From a checkpoint of a small mixture-of-experts model trained on Wikipedia.
Size: width 512, 172M parameters.
Experts: 12 experts in each of 11 layers, 640 SwiGLU neurons an expert, 1 pick a token.
Below are experts of layer 7 (counted from 0) of a mixture-of-experts language model. Rows are named router (the router's row for the expert) and show model dimensions 320-383. Each number is 500 + 50 x the weight over its row's rms, rounded and kept within 0 to 999. Numbers have three digits each.
After each expert's rows: "mostly gets" lists some tokens that are sent to it at least half of the time. This comes from a sample of Wikipedia text that the model never trained on.

# expert 10
router:482499452453502497540476537476477549486519501458493444492588498494488495448345492634512483474480464448420435540510503437458457509515547524477429570474427461565571576452495434562557504540566452
mostly gets: "SI", "The", "This", " a", " Its", " Animalia"

# expert 7
router:514492549524471484523495528539589568501485530487601546429524448404469475508570528566545542502459447510517516541523500524400406552465503500528506462626511399493521575477529502517524445453561490
mostly gets: " when", " after", " between", " than", " about", " during"

# expert 4
router:406495581489511555497437490572572600570526488490464557506479484415444532494578527489492469473492560544535411415517527567499446506522412454503559553519489501401449454542496562490531494450492605
mostly gets: " them", " Representatives", " him", " days", " years", " officials"

# expert 6
router:477504394514501481430494400436390482513356448501484565494553551590467515463473526458427507470519540541505521464501466660529484467563449476517486534545472564550535511563357437472440556515432542
mostly gets: "|---|---|---|---|\n", " MF", " DF", " |\n\n", " FW", " Challenger"

# expert 1
router:575540485512515529426503398627503500437555623480460546559483409584514533400518534509504405452480535467434515492419465571365569514534630491511480477494532523549466487514571402474571491562511396
mostly gets: "Scientific", " neuro", "Species", "\"\n", "Rep", " Op"

# expert 0
router:532545469596493500567611472571479510484492549471465507452518545411488497454533568518489550523542516398500469467576464471499502377484441407519480417525495496473430475403500575599514537523483466
mostly gets: " Length", " Siege", " Species", "See", " Website", "Population"

# expert 11
router:456521561549493482489475560511506452558544495379469494478494521505464449510477506520525545472540519567586415540503437453419455500458524519507519458488530492386467435644490642472511513541551540
mostly gets: " joined", " moved", " worked", " LINEAR", " graduated", " able"

# expert 9
router:465504509530556479505466479528531446543468507506419508471475434534482506548554501508528463502475479595486513509465451492498572417528481505519586503469504533549530538528489478443539504457457504
mostly gets: " However", "\",", " but", "\".", ",\"", " JPL"

# expert 8
router:420453588515508499419495496398419479545414442464504523407471466484505540462435499425543508466483521441549580472493472505498597505453588409524545522502495535590573429453528487356530506454488514
mostly gets: " well", " MPC", " all", "wood", "burg", "ville"

# expert 2
router:468525506515509568545501587409382470448585520574552503486469543578522463594515447503474488548483405462472479495522521482621497502503475567495497448408533502480568557592547425543439428468466520
mostly gets: " Bh", " Kumar", " Singh", "pur", "ashi", " Shah"

# expert 5
router:571497438359545459604495506543581493479538404529543569576376561549465515485581416539527469497523586480537447582441499403574497527603438492454507538472476535514447448412574500545441535485523510
mostly gets: " same", " own", " largest", " latter", " original", " highest"

# expert 3
router:498452482479502464492465510544538514498492497558425434620481482479591537515472552449475590490556409562529585562553553407515523560463464549521474566471603437554434498473440562503514465491467529
mostly gets: "istle", "oot", "_", " per", "uck", "iving"